Weights of a small mixture-of-experts language model, trained from scratch on English Wikipedia.
Experts: 32 experts in each of 12 layers, 1 pick a token.
Training: a variant of Muon for the experts, 308M tokens, 4699 steps.
Below are experts of layer 3 (counted from 0) of a mixture-of-experts language model. Rows are named router (the router's row for the expert), gate (a neuron's input weights, with its number), up (a neuron's input weights, with its number), down (a neuron's output weights, with its number) and show model dimensions 160-239. Each number is 500 + 50 x the weight over its row's rms, rounded and kept within 0 to 999. Numbers have three digits each.
After each expert's rows: a language model's description of what the expert responds to; "comes before" lists some tokens at least twice as common just after its tokens as in all text. This comes from a sample of Wikipedia text that the model never trained on. Tokens count by the router's weight.

# expert 6
router:546593470559493596477564582584387542532541514464401492512489556541453528514575526514480473475536419455518504458557450516540522526521506504532499556536490554426462552479513546475493513422574590456378569447507508505501488421499540526518508544
gate0:494525496586422601543452480627412468413564592392483443539581526456509511500489469496506504522561512532510544573518596431486455628415612484440491503430392579481479557454509582521475433445496474633503510532602501572393496539537515519498538597
up0:372521534507511535432419554442438429535578471450551552458466464434451499425494474478481464543478487505536581497487491588595520616509498456429487501491560517528514548455501583432520494484531508542539513581561515528538411570462491550531455437
down0:525546428581459609460507446453539509503538466489536505509642474486492464526460505526507529457465490564532496522532437479544581533552438513429452480640592489547548507631528519598639504495474470500416503506489489468479520599525511509468624408
gate1:563561539532490529518528551459500551503531544478474504573606397524566533554512506485484562489394547452556572467516453437533522521451450482458494481592506513523512487386604486460545457478528514560423430478492400466461426488431554418468467559
up1:542457589515461506532593448491386512486571475451522456536442580419458665491456559515469398559508607465600576470447465474512558485442515548489433534541461484595540481486516514468505569544523535466559537467501503508549433554455615442575531407
down1:481491454519416428478567539493494468471523551496494508541444568436419486480507431495424554521458524476417554472443519552421499428520455464464425468549441488485505448489501509505563526521540475462526513431497567440495421547541569592428422515
gate2:453479486523437358551532561504494513582557526503485458490529458475612593489516526607490512431431602480497506571547416547479490423498486495449536435470449429494538553577499566518595576459485539433517397482519498381544391545481498514495455469
up2:495519507511484407458454498469554547513485465403479548532514484518535453447530446496542476465453447540581414521514403567513438501533460538504480437479517546582470524545463460585523592552510582500498575499458508460490466593503530548564505654
down2:503482595567487465508447438495546456548504562499469498492374642503503507405439466508465553454377502498476538441466453523433496474433466476536430572476498479521515507595528435430429522506442490460498387475517456546462475537554583391574422557
gate3:556478544523447448481535509584505498534583464547545491526445489501512603493437443460524376519520519459563389499472493479467512456499502376432517493460609490552466562534534515472530502426601499439509522463558546535471386429494490458461463524
up3:492582491454547393440479491478560470423464467455486477433561491466506506558505498604500513568500487496529433541451537436481462592468514582522416480411533537474453519449550479553501498539465450446477407539575475484537428522547521461503522459
down3:429493568532555452462499503524374549484466514535513530523486567506436509502479518434508413470505546509516544473534478541559435479527485521474522422442464458529555399585422536494422524524546494553395482505465464413558485538450484439489479571
gate4:528317513491541463468557592516431360489426508385572424414505315477513536493436505393576555445481503465567480528453479462513485549535533481552531453487491507450564415489450433489460462514538405452540581478528410528475530541425543537498506548
up4:536491489428551622519472553494544452567510477483485501452538496425522478525436456599460516474445558553527453446491396458536580478511516498590528453489545466510570437512511504463606517562478510480516403522550510510505608576598500396464517544
down4:493576458475424584506439512517494529503534547361530449609567514401561463533536446493525446458452489515450505464494566494489414565521524467441504501482528570543511416442556498432406533538554521646602446475487498587431554573528537497563509503
gate5:566548521515524489483541504528463583536449529498556557450527500416449513506379538525520440482620549467507462528507473473431464476555452540520546520545438487634503498584492534360511507526448491502508525547461425509551502457468443436545585451
up5:470545513537489489481589471497432550519454502418413455457497456524497500399487547508550400402516578503509435468513519452470474545559517513515542399467435439496543532440499517477433460433463457551412492589500597392441526454439551469508593417
down5:364482528464521554461575498547524510430534543458476479490557458446509572539447492484539574417531503452489501447628616549455573514502449557449491485506491488500583449454462564588540546553504631482590486579474459440515507527535485427490592504
gate6:402476561536537477465514525513592534520475517593522491442523407507465476499534550583533484499585474495425492494532466530513451551500525494506562563557470546490538460560473486435488432499456406532530476542507497419445471504522532453434539523
up6:496420418522522436451477494422605542658408539505622476510498564395499473504585342477495418510543499529575476493447502595447521470433462500459426549466452540528564554515589454585525409476502514490494536502525499463469613461452459515498458501
down6:575586445578531517544427431523501499573527562546425520468481392478603464497434501482527431492555508472480524602527487558552501512427464528435511513434534462496522514588506475622588466443395476609422553519538449422473578483467483494494495460
gate7:465386525537457391550532358500456506509468556430404486454515543555433572533484496481533492527582487504462505409446473488425441455485533489555522500432507483483458482489480430504589525575533461557412506606462447459536549511501519545522477541
up7:539493537465513503453504561551500536481446602550571368511591511568520460428557452456519431441482584467459387486596481535443497395494523616453583489532430457433431538598448604412509478558500490499423508519527541428519557476470541470566441546
down7:508532552457545549522580505562483519454454421497580469532471419404458489537467509491435517437470576449512456420539482482551496522565476562476537454491476601418507581590388528465504541539565404549559401462440476479454401489573476554458471492
Description: Final pieces of place and proper names such as Wash-ington, Illino-is, Flor-ida, and City, County, York, Street after a name.
comes before: ",", " |", " (", "\n", " and", "."

# expert 18
router:552567554511458511453490627538493463432544492552583493488539500513579455534535539470473407446456491572534397514489510392521499536489481442419500491494412575491480459534516523407479525466583510489522536438547500545440466511484456477401561534
gate6:511567594500492577480551529484507508462383513518574532442599508497524451439498521596433594505523557494508561512526583443519473459562602516496485500465464436523481478444550532477500587478429482494529517488527522463583403489475423527544544530
up6:430433540439537516483493588504574506452528429499531457484485496451522550544563543511539536516477475508503521539570478476420518431499527481450514481538532476447419504567458476556562486436414531492502566542445410483397461542512458434501459564
down6:483512452463505619465535501558571469455439526474536444644426587462593454501386411538497560499453483492484463531465478519512495442571500487537501583543446496555523478461518447562610493526591439470481517471472386462444554480405556516466578476
gate7:426575597540466566449585496482437496451530500452472528482510516499475545403481495466516482455566446528496548481471405595450456465501470531465541479603551512564393457410518480503515505642527559518576498413508519459461496611553481500469555478
up7:570594406513488592520521576530565443526551529478518381467474586463481471438458487458465521474531541579470464490507523515470493492524477485552447456505620487560540511476453422525343508527577556569471457502567487499418523503512536531608503510
down7:509509496428523525559421479441457490541464605424526591467466433455511556391501510567545574474506396522453497468561484416550454473435642514461547443421521449595507494518512515497605552524569473531561502541502435541459487471545478490519530423
gate8:499516505470468573431562441476494470448537534501475476550507418614517612538438454463512431642536455434451526510518531416513478430540535494465547519511459444474485547546526507464423592490510475594543528427483472566523520503434479454521458621
up8:463406499522461534523501578541492523479550527479532471560536517417402552547461561520517439440476430519540519445578502516533495505438472565572507508482469403485577512572547450545474581572498379583464483522494489532441552490470632490517517528
down8:521543536565440406584463478559411566507542415538492412506502504547607484512497475529442471526445548528478481493548505460540581555613514502512552471509532536555432478491499543605439490427582521438453515482490590491530496532493527472537560491
gate9:408452561486537444527507468540576493555417471545466557498541504399445564473478542563558450499541529551404485545497556450416568486517467525550509519378510496524537465512553543589505560443519475551532580441563490526497542451444476551466504510
up9:484548542543441465502452547547498544407597551456528456499530589471518515414502471448482555421490450437545484537468386429511460533499489488510535527442435521491479573472466401533544540507561463420503444509519515426576508489505420546587498528
down9:497494543525498547523498575526636427525552469524528516427442521489583499505518472460643450470427483460515478484554489534501451567450539443500453533579449569518484559483495461494511511501471512546584464473535546433604603564545466531503491445
gate10:439529442448537525533484387445556543484519483491465370528506461464448538525610488423557488509481583487470488542589437485531511539474500542492567439511534558506579439511492533413490483534494544518548549436534437499491500485502460551524505521
up10:471469444494615438493470551383461451422465496567478472445498498498483534488474501538496358455456490579482505604468462420574435473528499564467397510603456578459530459584471464473466476550585447568474528430522407490538555447569450490441581504
down10:491516461504461502459458492436446547538473452420435507455568528466542427631504499525462571446417594519572546458572500544496515534541479465430540485492537459556362568444476537588596474427451405582438517558466565475529411512528462462499469527
gate11:451471533482455452472476452471564524468482524555570481492589473524594486466573646504524496439565551403432464507516491551445529546462498662497438568479524503469554589477438559556487506531476453498444501617515540489471514505557480576509535512
up11:427474536517548468525583497522470534495430544513562460538526530519556496448466466477564510479491500432486597488457529546511550501516455632428470470476533520586508521529542474508458489525519481521554464464408470445576498530455531475440534499
down11:495546520464435466391509519479576433471523502485519546505479454538603506494451578531521433484545352435536444525484536457471441551435505477433485513337596577473536451576515428518557561459516485516395539566525488503624547436498460434546588480
gate12:467512510494514508562591558552485522507450527544419559562485454574519472501505423504486536583443553506426481495498565425556548526471528505472503486450596567529477612511554569533505500546533435521578457379440485494528450407556497549537414524
up12:554408466471494570514535534437575519511452520490500440485518518454471442473523521480503501488522529429450449493495436456515544489440463440573499524622571441538544486413514504523494527534528509535497538537488534492498615535500571479578386488
down12:519501528566494460501586543475452550552510533611387542531433514417462541545550494504508525541432456484424526517485459405456467495496387428573590454460533498534434518482453525531488495545562552494430496474575519397522394486477490549424467545
gate13:554545486459448461535597391490509586553503528512414502423492548540493515548524515482518483541443506540510387479429607581507416477523482497511551432488460480485485459606440532444514555499495533456527427520449570575494527509512495488489445500
up13:529442517509575450457554557496597492566478563530453523483479405516550509485490380532499496380520590501560482450511568478454468499573490444459517564524455511471538502539579523573491507549645476515539382502509510444544485484456464450515593534
down13:520426498515510535478481528500490472472492587461458563473407477541520479530512542462488444539497548586451635490494459495469521565469541520346576449459444486462608452456480465486572504484461461444419580536448521543621511493500597513499544549
Description: Middle syllables of ordinary English verbs and nouns before -ed/-ing/-s, such as bl-ock-s, dro-wn-ed, overh-aul-ed, dr-um-s.
comes before: "ed", "ing", "s", " of", "y", "er"

# expert 27
router:534536432545498429533494508490546410583524556448560540402506594545552497475462485462562461502468474441569530505527529499504640526402479535455471487537478564443537426434550473438524479475607610521466503515462546603525496503584540455490481480
gate0:557478504521485542411457530494477457488528500512519516518490453509480529471517496497537504590519484475450452505535548482523420467535566440425460600508381416471519442522459495368501426560524497538503538543474486521474545601581500565522411577
up0:414494514434478534459539536488462537583472572479418599455582423547542457532582536546494454554540496470540524586472406488509521493475520458466420488468554503489487618500514493469456469562446467490468547468478416476541490465446394478566435484
down0:476457396499508461518484441472529507487532443525592490461459589545515541551478526493530454498398498455500551507538469526502401463536525581492476370573471521554514473590461478475603462443451549425507438509503471489443536442458477521517594475
gate1:543479457523470564508516514468546523466462539485533583523547517586573465442403505458456530513480586487492435466559518490513585525523515437458517500547481608436503627513429512554517596498504481446572552492534525437541523516544399514554392483
up1:562464476503482472625500581513491491531475503502533455471545451479562441513485615615521341482479542536414448474410445551477511502501621557435481473593539486441577443609505393429498552467518479410482432468530429538505411481490452497570512574
down1:502468552450447448561504486470500523569510452458465555500555482484479557491450535475560508494531497518486461534513477497488465572517521533387570488416570386603512559520506454476489530475383532619532456405463495588418425521505530440463564463
gate2:586510526545518413567506519508463527441484458534412488555469504533503509524455398546518509513448410526462539437513486501562503558425538405610521540466500543510454399436588410562468555496545535454563432421455641521511493523520522525485505546
up2:556533552428405562490526495461439479574591500448516478533504536522444519469522492526507571425423484563531519543471519498433569491494507463467563465506582543569466557522542427479514548462472573540553473423455510495556543476475519468467536541
down2:571457505577590483662381525426577508503628491525465549459519488538458428526499494505452533538604498506490479477496570527606488508474430512536523530525527491414527518500444418536481458531470419560546586390529499494565513450540512473489454423
gate3:558592464454511607560500453479451489511557610497505488592499419473436504496493554533582605528517545564452463489509497380536475460514484547448438557526444515497589463503556420501541530492461469447441463494589559506523470507533379491477562493
up3:493469427498547484525525468536558446485511481586418484444465564483487562476530454562497539333502490504563471472463473542494559442519544516589406555545456556486447465530473485467594609421513525516497546543508487580514530469414603440406524501
down3:470481435532467472517487531536582452414503487499479506495420453466539507467529487446403579532444453473511488532638399479543474462549585563557542463515517513449427503512557527475537467455527486455496387477492444591525550482464540572481487417
gate4:475531479595461374448498497544540530433474507585562541520513537535475512478482572489458504495500514504482506545470529537533509495572397540459386491579503481557478498469500421514545516467509565409522574498410495565535563440577526499501428533
up4:488497475575488547552507455527455507433561501468502560518480472518473504401484470541480572421501519413466481455615442559528475486500411640558431500548497423562528461461532550462533491486451547462610488476544538460594471485545545518486542524
down4:490473431525519513583487485470559446533582551488471496561495529395485512436472484492421410503459510433584567441489439492443485500562461551530474520471486462466530529440484516526464507553458521495486505523436613449535456494497526517583538478
gate5:546492473396397482406537486505522462502511530446623486509485489562473563558488543538477442460474479565538490439528492458480461510448522443495526513556493492492529515569505491606447477475505379530503519539454422525491458502511532619517492520
up5:458443411596497518536430529508597540526425424476547449408452394543532473474434553540436430464489625593555477471480433446461480566503400407513481505531435511500425499492447531477571558562537509530502472423518542450553493368557498483497552503
down5:450482518512386462459528461524556614500465474500460456449518539476506552526557462430483427564521517541538526451448515508487496499498541522513559473491484425439507423491487545426475574509534520414373420504502512528545517564469525569572471468
gate6:549550445514457494558404509526555503575418504525533559467472497490497589530517481459638508518548488461491526452482510517488554500519502474439452493498474466487454549442475516434454478547545502458592484542498546421509516405438453523575483503
up6:521521526461499565444483504435459477494534409457483500484485475459468414533543489529529478487496482467424583488528482487565438510502554488454513425530416586392531541575503509332499478596560578583439629542509491526514455474502472498503436445
down6:482496472504454472501532455572428453533584496500430515563451493460498536475568493427435499445421455505477523470539486472485557582546480578469451497430502428515527478437499600494466540474519530498518498563576458514630448574537545420565493488
gate7:417360524583496508456543494477461499408448523477449439490499408449479443483506506398456456595454559498566428604487460480607431552491598406543489505416512517473417521506406474438469556595534486467488461484535441527436544420563586436522589535
up7:559405537511603562500541477471444400585489511525480511495486422611496455538545435486483604447538442542474517458485448654468531523520520549502454506544428401511541486518552466548504467541469483505521510530544505483447610509432415532489553528
down7:394450440472524503509452464602468506509610529502457554523541501528473576491529510478509539579535453466557496474487558541489429474464535531518470477560456551560518510438538435451526510489471544548426378496563427546510531439459432428472512509
Description: Verb suffixes -ed, -ing, -ated and common verbs like made, used, named, as in reject-ed, repell-ed, appear-ed.
comes before: " to", " by", " in", " the", " as", " a"

# expert 3
router:507521538506471475530501513506499420502599541454481394536519530474496498489602560494415506497408434535453376484499522372524540495517540495518457506564539561500501523501560486537393439496549472526477598444575545484538558461476549479502483456
gate0:444442541444497477472483480464487475369561469453398527528447423577502546514482582595437497493503466478526383513459495503531512532559523477517505523550537409470483476523456528470491660593523467461487472516460436534495533440506440504538458563
up0:503550495506547468567403584518414434529489476474577535495403503524508507523428533479527564532563495466624528523565506488529460445490446568494542493521550579468461427424459362488519439475494586482467387425488520461435385471468460575422456512
down0:488569494532484553597442565460479460511566419538527437424476433450553498523527529488466455519491498436432508477477516499509544462467531647433515571475498508517472532471475560490604588469457465430503472628494485477515556526534604474488514521
gate1:512541514510534514500509506421475481474511539441511454532430406513415458468368510453512478515578576482488473495557556489535455535503453544533528476463577521431535466552466533444538510501505460540466443468518445525521518513492619445437520460
up1:442437621531558561439486503484493557549475557451556487456553480477515536490416495479523509573470433492412536554546478538494441513542558516520493470465455432538436422441503550448415577443450469471532572485438511521479496368509437427498434598
down1:511463505418456464533487518514518561455541505495522545469523491532437528467544563480431486577521530427449484588463502523484565625579467508490518514529492484513534405527462601518477485536547503494569488460581560552505519504538400487473563482
gate2:593415490443488394452493507556527484510564482550462524515479457493496581485463477556391522457464441606505478580450493489529391563423508393535489492461499584471464519453506519495509463492555493599431451467508389552477533450541583482513466428
up2:512559493556443491470573503582500547491411557452519469467412537502485421515524505487454535493518542472611437465541513608511566415558479456470504502463529506562474521511496608462530514528475526536511468536480510497488486450490503504486437436
down2:507459551477494542565451577490427520556582498433465474501514441523458478482451438439529512589453428479448474521468461507469600550502486449501476535512435494463529567452474508517504482514487533452494510478497422523523465468487569503439473490
gate3:442550454552508595436522432431395549556523506551422515591516490551509534533434448581496430511507517501479504502483529513552540513543439453542501493545509455502548480439530415524421453565459544473550457454561555504501615485468436460403450457
up3:373447523537489608496457561415457503451568525475434578523598530488515518507484514589460520530452522369496496584550562480518513467566347473517557409439463411545498471495509529506512563465386555526458568483521578496433499544458535494558484447
down3:544520572514446395469552436423527488479538521493380551583497466533536502520473482498476556518459612406545488496546551524513485541462433505492520526484428477562548493477452443436494417496472584471521525484537568447474580518550538522506547481
gate4:542539494518547584562508600541529608534490498459473483464541514510558591454556508469506592469519521466444534388495468456410478498524477413418370504467551448502446458543579517513521489474519541517454509487440483575557525518501510407531563385
up4:427479531495487516571458434537553462540498501461388493525521461530493494426442528519486448532471491475451497511529502604539474513604485476483540686486514484525472541579541473554570605566501487483472487433480495553555519513573468441467498496
down4:501521500415494484565490531482536398453450583473452410529452490559558562569601544474487450410533551513509569457487445524561465427541471501490472499443481505523400522491593537492515583612494438506477435477514554626577471572545483495516413566
gate5:447443542404520508455498511477504523560509480573521558430504551590452544445508489515531462600497592458482467501436601466525589456584458432536422461516490539554523443416536524438376515486481543496470456504465541413489511580495466451452565435
up5:499522437534454482482486476463471474444631517542470490519528426443453439449532428490504524455498519558527484476590455518457505469460521412554500526440524498378524514487493570464463449511553557572472488553409491525497461397517439493497442575
down5:493470520478574480456350526500513563478460467443458442457475500552442579531481537396593498464437479475505461431594462499498559511475512544496478533476540468497561547476476510542565549436456587583541486481451462486496566430466539510506589498
gate6:485496531547521479456499451418544515484517554407446583508473497531450365447580443555551553598475524475474507475483592415547457562489534572563516510473474490435540480437551488491510527435602464484464455455474488597502551385530633521487531525
up6:533437512515571429560424528620464453444543476576564516565492503492615455529453503482510548586509436489467606558526463494599494438486421431503463510579373571503591491563494493558500403563477500533404490596474476488534475504445540481542378443
down6:372454470551519552568510453476507503487546523502398476560475542552591502521464537494474497432497490550470472516577507500508462435466495440485508509380500439467528537462459514501509540575522444573438474490615567431439451509506494521482497527
gate7:561469465448504419408489427507480449527467493487488457442490389538528558465503569519517539527539452418598526497536477498491562560407539536481481524438528497528481531591550468482455548481494536528536534476597480509443526503499591470442500423
up7:535519569491526515427498531540436421503415571502546504503531506529508487500483458563516489475474525503459537477577489541475443454402496524382386415505557457440532462452500459549461417528497473506494420537477601452502532520547552464574538463
down7:550506481544458467567496457496569388452587459412588468494526495498476505404494477472455505508398422516527473455517509553522538482412492545562474472500515435537456439479385510518485466397521572627468606459523427522406598454503541545473471561
Description: Endings of country and place names like -ia, -aly, -land, plus possessive apostrophes and Air/American/German, as in Somal-ia, Ital-ia, Bears'.
comes before: "\n", ",", " |", " and", " (", "\n\n"

# expert 2
router:497495541415427496465574595539495450541483400521475497516461560540557631436584489429473470425506504507561448490436544516475491643473529488438509524401421529497464432494397537540529505501475468608529510414503464506530513513535551488479482561
gate0:477456440458519455489518506499391461532417478610452467549524434508549464469443465424541537536394553567463485476542525458459510438472608546532513517471478444443450473496562486455595430543553456507531575544476521578514451515527506544520428476
up0:442464445492487439461471445510492499510484543411559478463419461511441482521468459504430530492464464567503557427411389485499503553538485451474501503431482470586651468459521501600509585579492504523492510539541508509505559577465496487583536398
down0:515419474568530500485451454503529483542422569545471404488530523519484583462571416498502557544586459447469574510522438447512591412565461524510589491462525524558525471496516514577523565509457432534485483578490486454569567466608456583466475538
gate1:470482547451536335506579522525464478551454462457449483464480431505536572375452555508539505488492439541468476559458484464550502585502493535445490428562494507531507513421524447547449502468518474382499619505437461497481546607614517478501400517
up1:554509460561518513473517460474476394577422394417523508502484516549460546470360492462454525513454552607489509385489506499528379485415463503412487584519611460458461426489496517525524565430448486475553519459438517478471512576511586590475610501
down1:525562488508496422491502465510498588537606480410527567485453543391530463621447524574457562495470503619545542444455505482526524445425591533416515477652530429470523459509481455469520447442493478466493486522485487528491470541491467472535489486
gate2:460463512572598508594549400491609499524472517562514524561420461519502457570546403504428533437571590494502464583397566554489492579488599454471531489524428498494618462484474485481443519546556341535493518488514562602521469471541505499513464475
up2:546484481541500521437439559418431484418476476437506511552519502546549550514426480475559445563474429526513543531459445449487527453506602493443478515546491586498378566484528549437532515512397580440465505478603516596520593551534521559418499458
down2:506487492490522525475401491508465487440594491427507540453542455552472477448544534528551477418533471487430598473478529568562512468437443507512572516444435511436384540449438544477517443580491533526509453471497500436487474537484475548557500482
gate3:536514484578477477536523525374516498569512429344435466529501414497565571484483561425479460401502520368460491342485507490404466421469472455490516475503479534460540506474470503497479619506451415504525544509587555422478560479458490491557479575
up3:497583524523482519602432497537513438568519543483499384515534526464419517403426571441482477537517553482497520527537514529451583542539522500430458545387378539488474479430569550496512483507484562397516525560448481439502518454521613603500576545
down3:433532513494420458540446487439483556484534459528462490502543573508571560520490530459499534513447510450499507507440481506537531521531513507596480434465489534489411447484512604518434423489545560534518436506548529588571466605485471440362507624
gate4:465509414462489526443448496536492460401481476534492486421482581474509592516463494466456433439516627547465605537448479524558494541459503474436511471431473498534490502455586558566505521468649566518441499415556446543541451532510478550477463487
up4:461445540409538532500580589519508504438444544526476519570523479503528502503559455535512551565516570565575434409578468529514545586477632501621552551467500525448467467460458519366526495475413362481517533506412482549570466453525420523461545502
down4:489517491496485548478452422555584385544455512564538384456512458508491460452542498556509455484595406577500498438533581501530469532523417550504456582463439478483480550495587453502497528538579398473486528530470569422556515583488525502585514498
gate5:495529507515467486476584483409466566552521480515510557379488455545553416454460438391581429507489561407514423514520495521472395485583530445489517567489458554560494494429517509455511485532470536487490481483464440445481506562510453501423436515
up5:505430487462520480517523513508519528512562469483483585480519562487470492527543573476449564503459557514480449513492524569498548435491552475567549438514586516494555542549524506496512486565453550580575541443501456481397423466510591390481509487
down5:497612568507468493505538503505538530541491527549491511568540530474423491556488474549626535431480542602527551415621499571453478519454547445496484472588482511524568477464537536460400367550544492422492451515473474565557421452501494509473505468
gate6:502512481547539526548478439484444413542572486527499514517581545459549467547505514570486545481497473556556534518473550475584548500527608449493637433513562473558420597512539460415458546436493484468544451477479385526534496507500507418433544599
up6:491519507458467680604594480422417477611536522506480533414627489594544545522535486581515527455521521563440495495488561583558541556516477533502536487506457474499569429467531462478443509540514418471543477437497488535553395471462510615475532518
down6:457521483450596573449501534470530490544540477433531492429499427409437428509498471469498483521559561462442516481493560507455477485535463431509589433527493507517477552536453404455494434458477467541488579445488426519573550499491532476447534532
gate7:482560463477460453490543518461521534480461495537514416494461570486559537528485502499491527502496514448585574368457486513444553532546473481538508435505562566418445460508509506503430493544463449499493518507429481544482417528502443475430433498
up7:555491591457446540554487497483421516522503599527507492466407502440409573509471470529463484519521464505476582427501477559480544491568433553446527451444559486500554504541526447480514543562517526471482549577416514570555581474500460606459476567
down7:535455510554594562463445512589489571532491451511459447499507528547499461494523538558477376457497417418537546433517484540514520577486455517579559563499597551550519454564548554549569418477496462510486580490425590448429457483444528465476514434
Description: The word of, especially after quantity words like some, many, one, part, plus other, both, including, as in many of those bands.
comes before: " the", " a", " his", " its", " f", " c"

# expert 15
router:510564498454518548555467480495368441461531444497440519516456537544546487537519528459469559534532507435553475475518475458455506532514449484469523493451472500497470527538448437598495458458508502569461520460483472485514532544477532493587480566
gate0:525499472589541485431502507481448518514428540442549518483502522479456488382516523492480532524516489529497477536513408457504425466541516436555518494438484471480463560471493551464576544488493506532512533391516516464561398501467418483532479480
up0:436446453452527475490561469518542490554557471540543447548394519579511430432633529418523505465495578503491565535455535455441564519523491452447464498502527519447518522556487505420470535434531561507471444447489441432445487507428495458504437553
down0:437477490507454430475596530530522454465379561525422489510566451462537595529477433563521428452541510569492562467489574489489528458490476537486444481487499453578537486540453500487468442571501422501464498470529492471542436576472475464402484536
gate1:521477577487497533492540459448529416539508411467562507360540543590500513407529576494559526513506464533573472548524500506567442610504488506600497463510396483574457552479431457400488403507531542541494511451476497510500440536402464495575459544
up1:521353523437523436447514605445535530476414393447493473565529582488565485520496459486423455499543482438515518435480545464435413523506489470496556425496485507491468493458399625447607462560520516530512587497454527484415423478559489518501420545
down1:568496378494470620555522459564522532514506519556485537503496513543464540569510420424518474438546434540471577480531440512416468514561544457506448541484602483572506543462604549418579508534460554456452502461425582479572518485541465464477555443
gate2:453469513465472439515516490507461513475514616448451488498480430573535554527501479518420491488523611457528549528454466487497541473528509480482537473317458547562429501507518451492510495487434491483569459420532554519512422389520464490582580409
up2:531585477508410513486477478400528492458532613412510523462418506513403542584521542515469467508579505447446505591466534422447500552493423465529528564446495438574508448473530398415505426484477425529462472510476482534462469522528496477386437540
down2:476405535453429475508493470460458504448462490568593472501522530512542540543469437502547530451510449452448500478507542417460443485572465518405522442492462488563425491485468605503483536481466479454546562427492577571424459476477542484548524480
gate3:534479456573541578490579499455413435519495495556428464516482485568591498537427526464512524471622457530541459518456529438501541501542497577463502440564410449496526525483515421495535437468467586587617516562421430601615506526525573459570517495
up3:365539538471473561460506501446528510562537516535568413456505599474441539413495509521544621421544506498530410495524446582574475486521519519492495475506482379448481441498484422508523552471574445481510470537520449495521529521541498580487527519
down3:503576458502538476506506506556499574488432420600529489436484395500444494509515525519480409513537450459497471438459559504392499533453455481544435474523367457466501454441522523427527415570447559510488572411461572503555391548529535454444530479
gate4:434561510542406427542475424534527531379548476500393479463530529516509456564526474553465499514451542497510492445452395500481621534502444519544498460475476515394553547540587431436492549479521469496547553504462509432545560474506493497491455448
up4:576513560495586485522496475487442464483476450536457504483538461520475486578587473470456513483509458416424506510421513565432540478581549487481391472470549436446461553452521481492395496559500519499466454578539443514423554551446474520541514466
down4:589422543484432407511460427480482529558568516513440505540524525488526485542578518503519486431499563497364470433559567410447493508566574556508519550472535344590459583474442487431532517560464501475497450426494417536443414486465463541483566495
gate5:468471520506573540477561490544438460472522630501486541467473487502594514457477465535465557500578556577537478520482485502570436530509529485428427593486449522533488552448518386530506505536542533604493484480427478556514558463386524661577564542
up5:502549637403535507440489549520551546467480377461504530569483445498486520505536579450465541470357503422535516553545527432473507444470537489551506473507556414489513538457458443458520456512548525462479597431484483374414487472528514554486518500
down5:490518494465444471609518531407466506530513492523469581502610460462504543579487502434476523559485503458528452548493488490559550604535478572506491519507511495404432415492534545522520530419458393516463504514551541466539474397524527430544433462
gate6:584530542572585416488539472451436474496544483573466513540469450476500596580456536458475580405471443507504460529470503507558505562581393495545519498400506595429507534530417525496505544531441536528482591626448467508537430405448527431463508581
up6:438544404517463434469608517475460572525524512462493482501473581520520428523503518442487472484555570493491424528517463551484594464594493503470548517439448446576487475434497524464448466473536492471529569500457499493600451510360441467385462475
down6:498532493592436480501577535491417537452486551504488527477473520526542465470472515455492455515561582473472531463526384416530546443391512506573547487586494520452542460548534510449509543491518455441502591587458534533540420455350557493482582518
gate7:516574538507471505512491520520485527430507509536420482431475465467573441479465544505562472510537560538503578423533488457601572458504390504491516429550493576503503427474515443545421407460501568499502442493471518504486592512497586501454507527
up7:516486594531422523521501555447488592490549430487537510540547552538390517601561479583480462579480399468552508498589507536504429571505480511489504450514441473479653537475534472481463515576467566505507563474493490531477545583407545500482452455
down7:498484462473510500422522477376519587447508450423538465547492484512563533506514416543494666551455544491495431537504573634406553537510527522428595463425547449496539501488618484474531426522374526547498490524534516569497540493549479514556519501
Description: Spelled-out numbers such as one, two, three, plus pieces completing ordinary words, like sevent-e-en, sl-ight, first time, cl-ose.
comes before: " of", ",", " in", " to", " years", " and"